{"num_hidden_layers": 8, "hidden_size": 192, "n_experts": 32, "experts_per_token": 4, "d_expert": 128, "d_shared_expert": 0, "hidden_act": "squared_relu", "moe_layers": [1, 2, 3, 4, 5, 6, 7], "router_score": "sigmoid", "normalize_top_k": true, "routed_scale": 2.5, "balance_loss": 0.000733, "balance_bias": true, "init_std_router": 0.0371, "lr_router": 0.000507, "vocab_size": 32000, "norm": "rmsnorm", "norm_eps": 1e-06, "tie_word_embeddings": false, "optimizer": "adamw", "learning_rate": 0.00205, "beta1": 0.95, "beta2": 0.95, "max_grad_norm": 1.0, "batch_tokens": [32768, 65536, 98304], "max_seq_len": 512, "train_tokens": 620100000, "max_steps": 9914, "dataset": "wikipedia_en"}
Below are experts of layer 4 (counted from 0) of a mixture-of-experts language model. Rows are named router (the router's row for the expert), up (a neuron's input weights, with its number), down (a neuron's output weights, with its number) and show model dimensions 0-191. Each number is 128 + 32 x the weight over its row's rms, rounded and kept within 0 to 255.
Before each expert's rows: "comes before" lists some tokens at least twice as common just after its tokens as in all text; "mostly gets" lists some tokens that are sent to it at least half of the time. This comes from a sample of Wikipedia text that the model never trained on. Tokens count by the router's weight.

# expert 15
comes before: " of", ".", ",", "s", " was", " in"
mostly gets: " album", " member", " House", " Democratic", " song", " Committee"
router [125 133 116  73 111 153 178 164 125 184 108 142 146 153 119 138 147 112 158 150 113 154 125 130 160 147 152 122  98 126 127 201 105 113 161 125  40 141 141  69 126 118  76  97 113 169 107 121 161 130 120 119  97 134  71  93 157 109 115 113 112 126 114 132 134 132  51  73  89 175 142 106 109 104  75 126  71 141  99 168 176 131 106 117  74 138 110 127 110 107  43  89 129 145 158 137 111 126  57 133 184  82 121 188 166 122 116 157 141 126 144 118 135 149  90  54 105 110 166 125  89 181 131  68 168 142 132 111 137 171  89  97 115 120 147 137 121 138 147 117 122 172  73 152 112 102 162 199 145  80 112 151 131 128  96 114 126 122 165 130 105 113 189 166 147 123 112 101 179  53 110 136 101 176  95 151  88  94 113  66 126  42 122  90 144 167 144 151 179 102 106 141]
up5 [131 107 153 182  94 149 135 168 133 134 142 157 139 197 138 113  66 125 120 130 113 122 174  98 131 118 144 111 118 153 114 140  99 138 139 103  99 175 141 115 163 114  98 167 113 159 169 207  82 115  76  79  97 137 115  74 148 115 156 112 122  81 163 129 109 100 106 175  64 157 108 100 116 108 184 130 176 143 107 148 155 131  81  85  89 125  60 160 134 108 129 133 162 166 170 157 130 164  96 121 225 113 106  91 106  95 116 101 129 170 135  87 134 107 101 108 208 148 144 157 108 112 173 156 113  71 111 103  62 194 148 127 140 101 133  80  95 123 162  94 183 126  63 150 146 124 182 133  61 137 141  90 130 162 194 160 171 151  85 119 123 145  96 183 143  93 148 113  90 116 152 136 168  92 128 140 196  91 172 146 154 116 127 115 103 152 128 162 101 120 132 133]
down5 [139 129 110 151 109 124 138  97  61 157 124 127 145 170  93 147 131 120 119  82 150 130 132 107 132 112 110  88 125 135 194 127 136  46 149 129 180 131 117 120  63 128  89 107 159 176 136 151 117  44 140 116  92 117 149 145  96 120 169 134 127 217 126 175 213  99 156 167 114 149 122  89 142 153 140 134 107  95 105 148 149  71 140 160 159  85 133  35  80 139  88 186 129 140 139  54 182  90 189 140 195 126 138  93 153 117 174  95 163  98 171 130 135  94 101 164 124  79 153  92 148 108 132 127  89 110 129 195 124 122 135 112 139  82 205  86 112 130 124 128 116 150  99 153 155 155 118 122 127  69 139 168  94 170 143 147 116 156 155  62 124 148 120  72 116 102 140 141 155 160 133 115 156 114 185 103 115 102 166 107 161 164 126 116 173 131  99 117  94 114 104 128]

# expert 25
comes before: " |", " ", " 0", " 1", " —", ";"
mostly gets: " 0;", " 2021", " —", " 2025", " 2011", " 2015"
router [162 127 148 126  72 149 130 182 117 109 134 123  21 192 116 112 127 201 186 163 144 102 140  75  69 142 138 120  46 113 139 127 117  94 164  92 118 174  99 152 157 151 153 121 176 103 124 129 117  99 164 129 143 177  70  55 128 150 189 105  97 162 160 123  89 122  90  60 131 135 129 105 137 141 110 100  79 130 101 208 118 180 102 134  64 181 172 110 144  62  92 119 111 173 125 141 130 123 114 105  80 178  91 182 132 132 109 113 144  89  82  92 127 166  61 120 107 156 162 132 134 117 152 114 180 124 113 100  68  94 122 139 164 134 116 149  94 159 137 108 167 151 120 150 131 113 137  92 137  95 108 136  93 125 132  80 123 107 178 119 143 104 149 116 169 143 130 128 148 132 123 130 119 109 118  96 127  87 124 106 175  92 109 156 166 172 108 178 167 102 120  81]
up1 [ 83 179  52 100 155 135  99 112  94 194 115 163  95 191 136 113 115 168 142 129 134 142 110 108  63 137 140 123 203 161  91 129 158 116 136 147 150 160  99 141 151 167 130 137 119 122 147 180 150 141 158 161 111 137 143  70 166  91  95  62 120 154 134 177 146  75 132 124 143 113 107 134 135 147 136 122  94 154 131 127 124 112 125 139 123 125  96 186 122 138 143  74 112 192 147 114  84 148 181  86 181 153 142 158 157 134 203 102 122 170 157  94 159 108 166 121  69 142 155 165 114 168 219 111 166 133 190 161 103 137 102 129  95 114 111 152 116  85 148 194 135 122 125 144 143  93  94 146 123  67 124 155  67 157  83 159 120  93 138 172 129 198 137  90 129 151  96 132  81 149 136  93 139 109 155 104 154 136 121 182 120 130 167 127 185 135 122 118 203  78 136 167]
down1 [ 69 127 150 122  65 100 151 126  90 118 119 164 149 128 114 144 102  94 119  86  92 119 144 161 104 110 109  94 148 119 126 109 127 154  88 162  86  70  98 127 214 123 168  74 126 160 132 145 134 112 136 114 198 138 146 121 128 113 154 197 157 102 109 199  66 148 107 150 132 152  72 129 106 160 113 104 154 180 110 145 131 104 119 124 123 107 144 118 101 140 107 157 111 200 110 100 148 129 109 144 123 140 151 168 169 101  99  58 194 154 187  67  82 147 141 110 119 155 135  95 119 182 214 128 124 133 124  94 196 153 104 147 125 141  66 158  73  90 198 127 170  95 155 154 134  79 193 164 127 123 133 103 107 135 136 179 133 140 178 118 167 157 135  83 142 159  96  70 142 100 166  83 134 176 118 126 125 115  66 107 149 119 157 143 115  85 114  93 150 120 157 131]

# expert 8
comes before: " |", "th", ";", " /", " States", "S"
mostly gets: " 3", " United", " 2", " 5", " 6", " 25"
router [159 121 115 169 137 144 180 161 159 186 125 109  57 147 140  85 102 104 144 172 138 171  94 119 114 189 106 118 129 170 172 187 105  92 160 119  92 131 154 150 166  91 152 171 148 134 104 104 120 131 147 109 139 149 121  98  85 136 153 136  95 164 116 137 121  93  38  88 136 149 148 189 125  83 116 154 114 153  88 144 125 122 108 128  48 127  82 149 132 104 156  82 104 200 160 181 130 141 105 108 207 165 133 169 148 142 163 127 152 185 124 152  91 146 118 107 128 133 165 102 193 161 141  92 183 162 107 155  82  65 147 124 151 102 191 133 117 123 169 128 134 113 108 144 120  83 111 114  62 115 128 144 167 124 145 110 164 120 130 144 101 172 117 138 169 118 157 152 156 100 209 172 123 118 149 117 127 168 113 100 109 121 155 133 159 119 200 182 175  63 113 159]
up1 [115 119 154 171 164 173 190 138 117  89  70 177 133  96  95 146 125 112 122 150 147 150  65 186 160 160  82 157 141 162  96 175 110 142 168 112 133 148 138 130 134  93 166 153 123 115  68 126 169 129  83 157 133  81 118 112  76 166 101  64 142  60  90 188 141 167 134 104  81  97 147 100 146 120 157 154 152 109  96 103 104 124 174 120  93  80 129 140 138 103  99  94 123  87 179 162 117  97 118 133 188 168 173  76 106 150 184 126 148 176 123  83 148 147  84 151 122 108 109  44  96  80 195 121 147 129  67 158 116 118 113 102 120 183 108 126 126  92 155  63 127 149  97 103 208 146 174 115 104 144 148 148 122 170 165 109 100 136 114 149 111  76 103 135 124 127 123 143 131  74 123 106 104 144  86 139 126 111 108 139 190  83 121 159 133 162  67 128 112  97 119 140]
down1 [186 105 100 142 133 159 132 137 104 117 119 131 106  98 141 125 107 101  96 141 146 165 107 129 118 124 165 106 151 137  58 170  81 134 166  98 188 125 167 175 158  70 148 110  85 116 131 144 123 154 151 136  86  60 101  81 136 132 106 176 111 143 118 111 135 166 139 135 151 141 183 116  81 124 137 169 193  70 152 120 113 134 100 126 105 137 150 122 142  99 101 122 135  94 164 152 178 131 149  93 189 142 101 142 122  96  74 165 104 103  90 193 104 161  84 116 109 155 137 137 156  99 131 213 107  80 121 149 186  88  89  94 143 123 131  78 126 153 153 129 139 159 135  78 119 149 112 126 115 127 157  93 177 126  77 107 159 157 155 152 171 102  35 161 102 175 120  51 159 158 151  80  90 208 162 137 123  84 124 161 150 134 191  77 132 137  64  99 114 115 120 111]

# expert 6
comes before: "\n", "-", ":", "|", "See", " career"
mostly gets: "==", "===", " ==", " ===", "====", " Preced"
router [ 84 105 134 151 134 180 170 108 100 150 126 135  93 120  74 104  98 159 164 185 137 105 123 152 162 146  82 153 103 145 113 148 139 111 139  76  96 109 139 160 173 122 108 145 139 135 120 103 117 161 117 150 106 175  99  72 163 127 154 148 119 156 125 143  62 141 113 119 121 135 129  99 108 144  54 132  78 132 126 113 132 179 126 104  63 141 173 128 119 119  72 112 140 124  93 114  76  96  92 111 168 124  98 158 101 145 140 151 168 111  67 150 111 154  81  66 145 146 124 112 143  99 190 143 144 135 111 111 145 186 140 168 201 108 149 110 120 154 146 143 107 184  72 117 156 117 161 174 114  69  91 130  90 105 124 142 135  97 215 196 114  70 109 143 154 205  56 102 164 132 118 108 148 122 222 114 127 169  99 124 122 115 167 124 178 137 179 156 179 180 137 111]
up1 [154 121  99 154 141 140 182 130 167 159 146 171 108 160  77 185 155 141  72 147  74 141 128 100 119 128 138  98  75  42  86 115 142 174 130 153 165 142 169  67  98 146 188 138 149  89 159 102 145  75 138 203 159 133 171  92 146 108 137 158 115 131 127 168  93 119 123 103 205 153 159 137  90 109 104 136 127 111 110 113 140 120 159 148 116 150 143  97 132 130  85 124 125 126 102 147 114 106 150 137 160  81  83 173 125 152 142 115 144 109 111  71 121  90 118 130 105 150 140 116  57 135 158  38 157 153 136 147 158  81 133 126 169 101  72 118 141  77 155 165 108 140 123 113 105 134 150 232  99 161 127 121 111 123 157 135 175 183 190 165 116 155 161 136 119 162 155 146 125 107 179 163 149  93 144 127 119 117 119 143  83  43 163 144 100 146  83 112 169 135 125 194]
down1 [ 96 153 149 104 150 106 151  98 161 121 136 142  51  87 131  93  54 121 130 143 178 133 109 128 130 122 177 166 136 126 118 115 129 119 137 159 163  72 131  59  61 101 106 119 149 106 152  55  78  97  89 107 156  61 128 145 100 129 195 124 138 102 122 177  99 137  99 175  91 116 114  77 152  99 127  99 133  90 140  37  80 109 205 104 133 102  88 136 146 119 114  94 189 149 150 152 138  75 149  64 152 146 156 102 138 109 132 103 183 119 148 118 109 129 121 167  82 173 127 147 166 154 144 142 149 102 126 100  87 107 117 112 107 169 151  44 141 106 133 100  84 153 101 111 118 194 148 162 162 120 146 112 114 124 127  80  96 129 103 138  75 193 124 152 201 149 133 192 118 138 137 112 118 114  98 112 183 123 147 131 124 131 160 143 153 156 171 162 120 155 183 117]

# expert 28
comes before: ",", ".", " and", " (", " in", ")"
mostly gets: " States", "ism", " Angeles", "idae", "nia", "ology"
router [107 159 108 111 105 156 161 200 116  91 122 133 114 145  70 121 137 121  90 131 172 112 161 152  69  90 164 155 141 100 142 157 134 117 144 117 129 122 117 119 146 126 126  99 150 165  92 108 118 181 146 155  93 131  68 113 153 146 149 123 112 154  99 144  75 124  96 110 142 128 113 124  89 147 102 135  91 109  92 101 203 186  96 164  60 111 164 115  99 133  90 141  86 104 187  96 103 126 100 147 159 125 171 157 173 159 113 167 131 167 126 116 116 126  70 162 141 122 146 129 121 117 190 100 183  82 120  92 188 149  77  82 161 168  76 168 150 147 141 143 146  94  76 177  98  75 137 172  92  96  78 137  76 157  84 122 122  55 129 217 123 140  92 117 173 175 125 147 192  45  94 117 112 141 121 116 101 115 106 174 109  91 116 113 121 164 128 117 121  88  92 129]
up0 [106 168 134  89 168 150 145 128 131 160 111  87 114 154 112 160 122 126 172 173  56  90 188 143 116  91  98 140  75 132 165 161 171  93 168 118  97 147 125 159 165 102 133 125 216 145 131 127  98 158 139 193 170 128 109 123 176  73 165 114  74 151  88 141  95 116  97  86 121  72 161 121 161 144 141  75 130 172 112 194 177 158 151 120  92 157  89 136 126 116 146 170 114 126 112  79  93 162 110 129 142 151 117 152 181 110 107 152 115 122 139 140  88 114  79 166 168 104 131  96 171 143 141 153 129  99  88 130 167 127 160 189 102 146 135 108 134 168 126 142 127 147 111 101 156 113 159 146  60 127 158 140 193 119 139 113  63 129  97  83 125 196 155 146  99 147 175 162 174  74 166 142 178 161 135 136  79  98 149 143 110  86 151 130 156  97 149 134  93  53  70 111]
down0 [124  85  97 135 153 146 114 135 169 149  89 109 100 133 127 116 150 140 163 138 129 142  77 155 111 166 179 183 111 150  60 121 157 111 118 111 196  62 103 114 112 179 160 155  83 128 150 141 105 134 128 104 141 150 109 126 100 110 168 161 160 147 148  75 177 130 143 166 122 155  74 137 127 101 176  97  90 138 125 133  68 117  76 200 118  98 110 139  98  98 103 126 145 105 105  99 129 174 130 146 125 115 121  36  99  95 160 151 143  12 145 107 141 171 163  72 138 155  78 155 161 119 164 116 108 131 138 149 119  67 144  94 157 127 135  92 134  86 127  84 168 172 151 128 131 133  47  93 171 150  86 124  70 131 113  94 126  95 125 108 147 126 134 166 107  99  99  92  95 164 114 102 135 157 104 146 167  80  84 150 126 112 132 151  76 188 121  65  77 111 138  82]

# expert 29
comes before: " ", " 1", " 2", " 0", " 3", " 4"
mostly gets: " 0;", " &", " 2;", " 3;", " 1;", " and"
router [146 140 126 131  69 177 147 145 135 147 111 128  71 131 119 117 128 211 115 156 144 113 166 139 128 118 121  81 144 104 144 138 123  88 121 136  79 118  99 119 144 143 116 133 196 185 119 154  88 133 150 123 157 122  88  74 139 110 151 139 140 136 142 149  94 122  78  98 134 139  91 108 125 151 106 107 119 166 115  88 148 176 137 135  88 129 140 137  68 115 120 113  97 154 120 185 114 157  86 129 139 190 105 160 112 133 119 118 150 122 151 116 120 113  26 105 150 209 181  87 161 159 161  52 169 104  73 113 107 107  87 141 186 169 150 124 123 114 113 125 205 120 140 149 134  55 116 114 127 107 135 146  52  68 108  91 111 131 138 128 138 146 159 167 163 154  47 105 193 104 186  72 135 116 160  69 138 110 115 142 196 128  74 132 130 164 135 136 133  70 165 107]
up0 [120 205 139 126  86 197  88 129 165 138 182 141 104 125 133 113 125 133 175 120 119  97 117 148 121  88 129 114 164 116 149  78 112 134 113  96 105 138 126  93 135  97 108 110 166 156 141  99  90 132  65 113  93 126 154 124  99 120  98 161 166 157 165 114  95  80  85 175 105 133 109 219 112  82 155 154 100 139 137 154 175 110 130 129  86  90 117 172 120  85 128 146 114 158 119 127 123 152  26 138 114 145 126 164 149 136 119 132 169 123 118  70 145  73  97 173 106 149 148 211 145  80 105  77 148 133 171  89 136  83  96 121 149 146 101  48 111 178 126  88  70  89 147 184 129  59  73 146 104 108 135 171 126 120 123 188 120  87 100 105 103 160 164 117 112 149 129  99 106  85  75 133 125 132 116 116 152  64  94 151 154 169  57 137 117 127 125 152  91 115 111 129]
down0 [121 113  90 154 108 158 172 173 177 176 130 167 185  60 100  93 122 154 136 155 142 141 118  88 115 113 131 128  96 113 148 123 106 103 169 108 125 107 129 138 114 145 153 117 110  36 100  75 148 120 155 139  66 104 108 140 115 153 108  97 172  99 134 117 132 137 139 116  68 119 190 123 112 166 108 141 167 131 117  86 141 134 178 117 195 189 138 157 188 141 138  62 119  76 107 106 165  59 168 139 179 142  97 102 102 123 193 145  97 114 185 154 170 156 120 134 164  81 124 111 136 114 112 172 173  93  86 177  99 121 115 105 111 106 130 122 127 102 177  75  98 143  67  67 137 156 181 185 126  77  99 113 171 118 127 103 101 127 150 171 113 140 127 131 111 102 192 151 117 148  85 114 153 199 163  68 116  97 158 147 108 133 170 123 114 126 119 164 157 138  94  91]

# expert 3
comes before: "\n", " The", " he", " and", " He", " was"
mostly gets: " However", ").", " until", " 2022,", " 2010,", " 2017,"
router [166  95 127 154 122 200 145 174  73  94 145 146  78 143 119  78 146 160 165 153 167 152 154 167  63 116 152 160 103 167 153 145 138  85 156 123 100 149 160 114 144 137 140 101 112 172 101 119 171 185 156 130 129 124 112 118 152 102 108 101  97 113  82 102 110 126 104 119 125 109 122 153  74 161  81 130 132 171  87  80 131 155  69 139  35 107 159 129 132  52 102  63 143 131 155  99  71 134 104 127 157 194 130 151  96 180 143  97 103 144 138 155 129 105 107 104 130 147 168 165 140 122 188 121 146 140 127  96 131 145  58 106 175  88 106  51  77 143 112 119 148 119  69 171 157 150 148 168 102 143  96  57  99 112 128  95 143 110 146 202 117 150  87 151 145 134  62 133 149 101 100 137 152 157 148  97 140  99 131 138 144 129 118 109 121 211 168 148 127  96 126  84]
up0 [127 142  89  72 103 143 138 163 120 140 103 113 144 157  99 162 193 190 127 101 119 164 161 117 123 156 176 125 101 121 123 139 131 118 188 101  71 162  89 128 137 145 168 130  53 155 111 105 169 112 172 137  96 133  80 109 184  94 101 110  60 108 121 117  35 127 102 116 138 111 118 158  72 156 121 160 139 111 114 201 101 127  90 113 106 143 173 151 115 130  91 167  42 157 175  89 118 146  69  82 164 160 149 217 148 125 142 163 120 129  99 135 100 108 119 153 125 135 106 126 154 115 128 158 196 166 143 169 154 154 158 136 109 209  56  81 130 123 119 153 159 148 134 134 150  82  79 145 149 146  95 118  98 156 162 168 118 106 109 135 148 134 156  96 127  74 160 139 116 172  84 143 145 111 139 136  96  79 157 161  86  97 131  79 105  95 136 141 109 115  87 104]
down0 [142 152 159 135 123 155  92  68 145 135 139  84 116 119 136 140 137 115 202 121 113 129 111 136 188 123 105 108  89 176 133 124 104 130 125 139  73  97  61 136 117  76 140 164 104 172 125 192 117  84 119 163 161 147 132 137 121 150 150 116 133  86 121 100 120 123  98 128 114 110  65 146 115 112 165 105 141 129 124 183 115 136 134 114 156  96 169 173 107 165  80 146  83 183 109 152 127 177 116  90  97 138 175 160  86  37 158 142 119 132 183  94 115 197 161 166 101 174 136 171 143  92 136 162  90 173 137  94 138 129 153 147 107 108  97 176 117 184 127 167 172 154 180 134 108 119 136 160  71 116 126 161 180 144 145 151 150  90 197 174 155 157 136 118 154 141  63 101 183 137 101 185 131 148 127 127  97 104 103  76 200  71 131 165 150  78 163 122 152 103 180 137]

# expert 18
comes before: " |", " to", "th", " years", "ly", "%"
mostly gets: " 32", " those", " 25", " some", " good", " forced"
router [114 139 140 100 116 161  98 187 184 113 145 171 117  97  99 134 117 118 154 190 101 168 143  85 124 160 149 149 146 119 144 137 113  72 155  90  78  96  98 159 191 171  91 144 128 126 111 144 148  64 202 146 161 127 132 116 135 139 131 158 116 141 105 119 109 113  84  99 100 131 143 148  56  79 133 107  95 181 151 114 183 121 142 140 102 140  98 117  69 107  73  95 135 177 139 148 125 124 130 140 139 135 183 146 216  88  95 112 148 217  99 122 134  88  94  97 161 161 178 130 165 128 164 113 144 199 120 149 105  83 123 108 147 148 176  93 140 156 136 134 201 126 117 119 130  85 136 157  77  97 103 127 141 166 139  79 103 103 168 212  89 102 126 136 148 141 136 146 158 129 200 174  96 162  90 133 104 167 120  83 160 130 145 106 114 194 157 133 103 122  94 157]
up1 [156 113 132 118 131 135 168 103  80  73  91 154 103 113 122 195 153  97 161 171 168 121  97 142 162 195  97 130 107 162 157 149 109 125 151 144 178 117 114 186 126 122 143 156 125 105 139 145 134  99 165  88 132 142 110 108 175 171 141  67 126  82 167 111  92 135 160 128 175 140 156 167 104  58 107 107 194  98 117  80 143 172 123  73 104 120 136 178  71 123 144  88 126 147 140 169 166 106 102 120 162  85 182  92 150 126  72 124  92 108 141 102 136 134  30 123 142 162 175 128 145 185 170  99 210 149 126 126  98 103 110 158 148 122 136  99 125 115 151 144 123 103 177 118 128 101 120 134 135 164 113 158 131 121 167  81  83  82 176 194 110 139 117 147 128 179 136  55 116 106 123 129 156 159 166 105 146 193 155 138 135 127 130  60 108 191 134 122 143  80  95 154]
down1 [ 69 141 115 117 209  74 119 144 119 151 129 124 105 101  71 134 167 110 133 139 110 125  88  89 104 152 136 148 142  82 146 129 176 117 180 146 126 186  68 108 125  91 151 112 145  81 141 154  71 102 127  98 149  92 110 145 134  95 143 139 133 132 161 173 184 180 164 137  99 151 131 103 121 124  79 184 107 140  83  90 142 129 140  92 175  97 106  49 148 157 162 124 170 110 101  49 167 155 154 132 119 119 119 165 190 101 143 168 151 148 185  84 154 184 108  98 164 154 121  68 111 153 126 114 110 125 136 165  84 145 184  90 130 102 126  87 168  84 119 113 168 110 186 150 128 100 142 128 104 153 150 136 136 121 150  99 173 111 116  72 190 155 109  72 126  92 102 171  84 140 114 106  97 171  91 131 177 115 140 143 172 114  95 121  64 150 134 138 191 145 121  77]

# expert 2
comes before: " |", ":", " in", ")", ".", " by"
mostly gets: " km", " located", " kg", " Location", "′", "present"
router [117 131 126 115 158 145  96 170 165 113  97 157 126 123  60  57 136 132 148 123 112 136 154 143 133 150 123 167 136  91  94 172  85  75 150  79 110 184 142 154 140 145 155 171 125 132 138 121 125 162  70 139 147 131 100  61 122 109 167 144  92 178 168 136  80 132  71  96 146 147  87  97 135 171 118 126 143 130 129 116 136  94  87  91  73 151 113  94 102  47 122 136 156 165 153 109 104 138  96 141 174 176 122 141 182 126 109 107 138 170  80 134  79 177 103 125 110 163 165 178  79 113 162  49 205 150  87  91 117 147 121 156 106 135  90 148 113 134 113  72  72 161 102  99 136 111 117 180 142 168 121  81 159  79 114 106 150 110 129 201 144 147 122  99 184 156  98 126 109  69 117  81  86 169 129 155 124 112 147 139  91  46  95 123 125 166 121  98 129  99 112 155]
up0 [205  79 149 202 189 103  85 178 154 119  99 130  97 149 107  85 128 131  85 161 109 121 118 175 175 118 142 125 136 105 126 139 123 104 155  45 108 183 175 154 130 129 182 135  70 149 158  96 118 132 182 184 114  84 129 134  95  84 100 148 120 160 172 141  96 160 117 181 170 136 126 163 133 173 119 135 139 121 136 221 111 165  47 152 129 145 144 154  22 113 141  87 149 117 144 100 168 178 130 142 120 166 138 167 108 167 128 104  96 140 156 125 150 137  37 110 139  62 134  79 113 155  97  61 114 101 156 142  97 141 115 103 136 147 131 172 135 183 152  63 138 128 144  80 120 120 135 146 156 112 120 153 151 120 129 141 134  92 134 167 159 139 132 114 148 123 155 120  84 100 150 123 128 109 116 152 139  68 128 110 130 116 114 132 101 160 119  72 173  96 127 120]
down0 [205 113 121  70 131 117 124 110 135 158 111 105 105  74 144  51 105 105 127  94 167 135 124 161 112  99 175 110 169 111 138 128 147 137 145 157 155 148 136 124 137  99 118 135 101 120 167 144  79 142 122  80 121 118 167 115 124 124 145  80 160 142  61 171  76  95 137 151 136 168 187  80 116 139 136 104  55  89 141 135 147 133 137  87 149 165 134 170 111  81 129  57 157  92 165 176 155  90  85 171  98 126 136  62  98 164 115 150  95 132  97  90  66 220 167 129 105 138 138 129 130 145 162 164 164  76 163 104 188 190 140 123  97 111 102 123 159 172 118 150 104 115  97 178 123 117 109 100 101 129 124 110  62 139 138  79 129  76 145 136 104  98  62 129  75 102 134 170 171 190 118 119  92  72 124 117 114 113 174 125 132 123 130 115 117 106 153  88  88 130  71 122]

# expert 20
comes before: " the", " a", " his", " that", " it", " their"
mostly gets: " but", " than", " between", " against", " including", " However"
router [118 116 128 196  56 139  99 208 129 144 146 142 116 112 102 103 125 170 136 154  90 134 157 122 167 163  70 128 108 159 108 120  92  96 143  94 134 119 126 158 112 145 141  76 152 156 106  71 159 113 190 158 119 166 136 122 154 118 154 140 111 146  90  96 176 128  69 149 105 119 104 130  93 169  79 103  94 186 104 123 128 147  96 121  92 140 154 116  61  90  86 150 131 151  93 120 100 148 122  87 122 168 115 135 136 146 144 125 149 181 128 156 157 131  71  60 128  93 190  99 132 118 226  81 137 131 112 129 135 165  84  73 132 135 140  59 141 155 115 119 150 129 110 159 108  92 143 148 119  91 102 100  95  87 144 102 114  91 155 230 186 104 124 177 137 156  72  92 148  85 174 183 133 119 108 157 153 155 164 137 176  92 175 153 133 150 142 174 111 108 128 158]
up5 [140 104 119 159 159 126 114 149 137 162 106 115  67  94 132 103  99 137 137 104 160 120 173  34 155  63 158 108  60  64 122 117  59 130  97 129 131 126 153  92 173 115 122 102 168 180 137  84  73 109 156 127  91 114 151 113 113 105 128  70 138  72 134 180 111 145 100 107 102 124  60 134  70 138 125 118 145 147 143  94 119 153  47  77 108  84 145  80  93 133  63 114  96 181 177  96 127 122 151 206 115 125 172 115 156 133 167  87 139 179 122 127 138 102 136 170  81 112 149 200 142  98 163 145 123 146 123 118 112  77 114 109 162 210 151 112 138  56 135 143  93 135 140 150 127 128 140 159  85  71 109 167  88 107 164 148 149 130  98 138 142 153  84 112 140 116 133 196 103 145 140 123 101 141 152 133  76 147 149 128 142 130 152 118 128 123 116  93 113 150  66 119]
down5 [147  85 161 159 148 107  55  98 131 119 148 108 115 150 154 130 152 166 167  86 130  57 143 122 109 170 107 164 135 104 143 110  99 110  93 158 105 145 129 140 158 123  52 129  90 176  88  62  94 139 143  79 102 114 152 154 171  73  89 159 165 151 167 105 101  88 100 176 113 100  90 167 106 111 118  84  99 104 179 138  57 100 114  80 194 157 127 143 127 193 124  88 151 174 135 137 118 122  95  92 171 116  92 159 166  63 139  95  93 152 128 172  87 122 194  74 112 151 142 105 151  87 141 105  66  81 139 119 127  86 112 120 130 150  87 131 115 105 139 139 160 132 194 134 120  64 123 154 129 156  74 111  89 114 123 144 120 141  82 108 123 105 118 173 106 124  96 105 148 111 178  93  69 117 119 185 139 139 152 177 192 167  67 115 139 107 121 137 131 134 112 144]

# expert 24
comes before: " of", "s", ".", ",", " to", "ed"
mostly gets: " control", " damage", " body", " addition", " acid", " power"
router [ 96 158 123  52 181 146 107 152 143 111 113 127 130 104  70 107 141 180 131 111 182 138 129 171 163 114 158 109 119 172 154  93 152 124 182  79 125 146 158 139 142 152 160  84 119 145 139 109 125  88 174 179 101 148  68  98 135 133 160 149  83 159 146 132 156 134  88 137 124 122 111  93  92  94 130 108 131 126 102 105 192 136  89 128  99 161 150 171  58 164  64 137 161 159 175 162 127  70 107 179 125 151 121 135 186 135 118 173 135 240 100 129  81  86  98 107 137 149 175 119 101  91 116  95 176 120  72 103  93 102  60 143 103 150 106 142 117 148 150 138 158 116  94 109 105 141 145 201 119  96  83 134 140 116 114 105 137  94 168 200 117 137 156 116 169 183  71 149 128  55  93 145  95 161  92 112 158 135 123  83 124  79 150 129 114 121 129 133 151 159 144 137]
up4 [159 188 115 155 114 147 115 101 164  60 132 146 155 112 143  52 169 183 136 169 112 179  74 139 149 166 120 124  74  90 154 143 181 172 182  78 149 143 138 165 137 164 167 141 130  97 139 124 168 163 179 152  98 184 133  83 128  83 112 174  82 134 101  77 153 101 110 102 112 105 153 121 120 200 112 141 159 141 114 116 104 129 102 110 114 106 129 132  63 156 156  80 142 156  39  96 140 166 117  91 122 135 158 113 171 135 108  93 134 136  92 129  90  93  91 122 141 113 103 117 107  81  90 124 215 142 112 119 104 155 207 185 155 132 131 141 168 159  70 116 154 178 115 143 132 128 138 127 135  91 123 134 186 124 134 138 114  82 143 156 172 114 112  98  84 153 109 118 226 105 171 132 121  85 148 151 153 107 158 155 161 125 152 162 161 125 123 120 141 133  85 150]
down4 [ 96  96 143 101 132 166 121 185 104 131 115 126 136  85 157  75 188 117  59 128 131 144  79 110 111 118 145 129 141 142 138  96 155  88 114  81 165 126 110  63  91 109  71  97 103 103 126 167 132  88  47  85 145  97 128 154 124 149 127 101  97  94 114 106  78 136 151 127 153 153 125 150 117 146 122 160 102 205  96 213 117 141 181 104 106  98 124 121 194 120 171 103 141 103 208  89 124 167 161 160 103 179  78 188 172 105 125 121  69 196 101  44 108 136 128 156  96 129 131 140 121  92  93 144 152 102  83  67 151  95  74 142 118 160 116 126 137  92 125  78 155  92 105 111 190 163 127 156  97  99 140 127 109 163  75 109 138 124 176 157 149 133 116 107 133 129 146 175 121  82 100  66 130 124 151 162 166  98 147 131  94 136 139 142 146 153 121  99 156 145 129 102]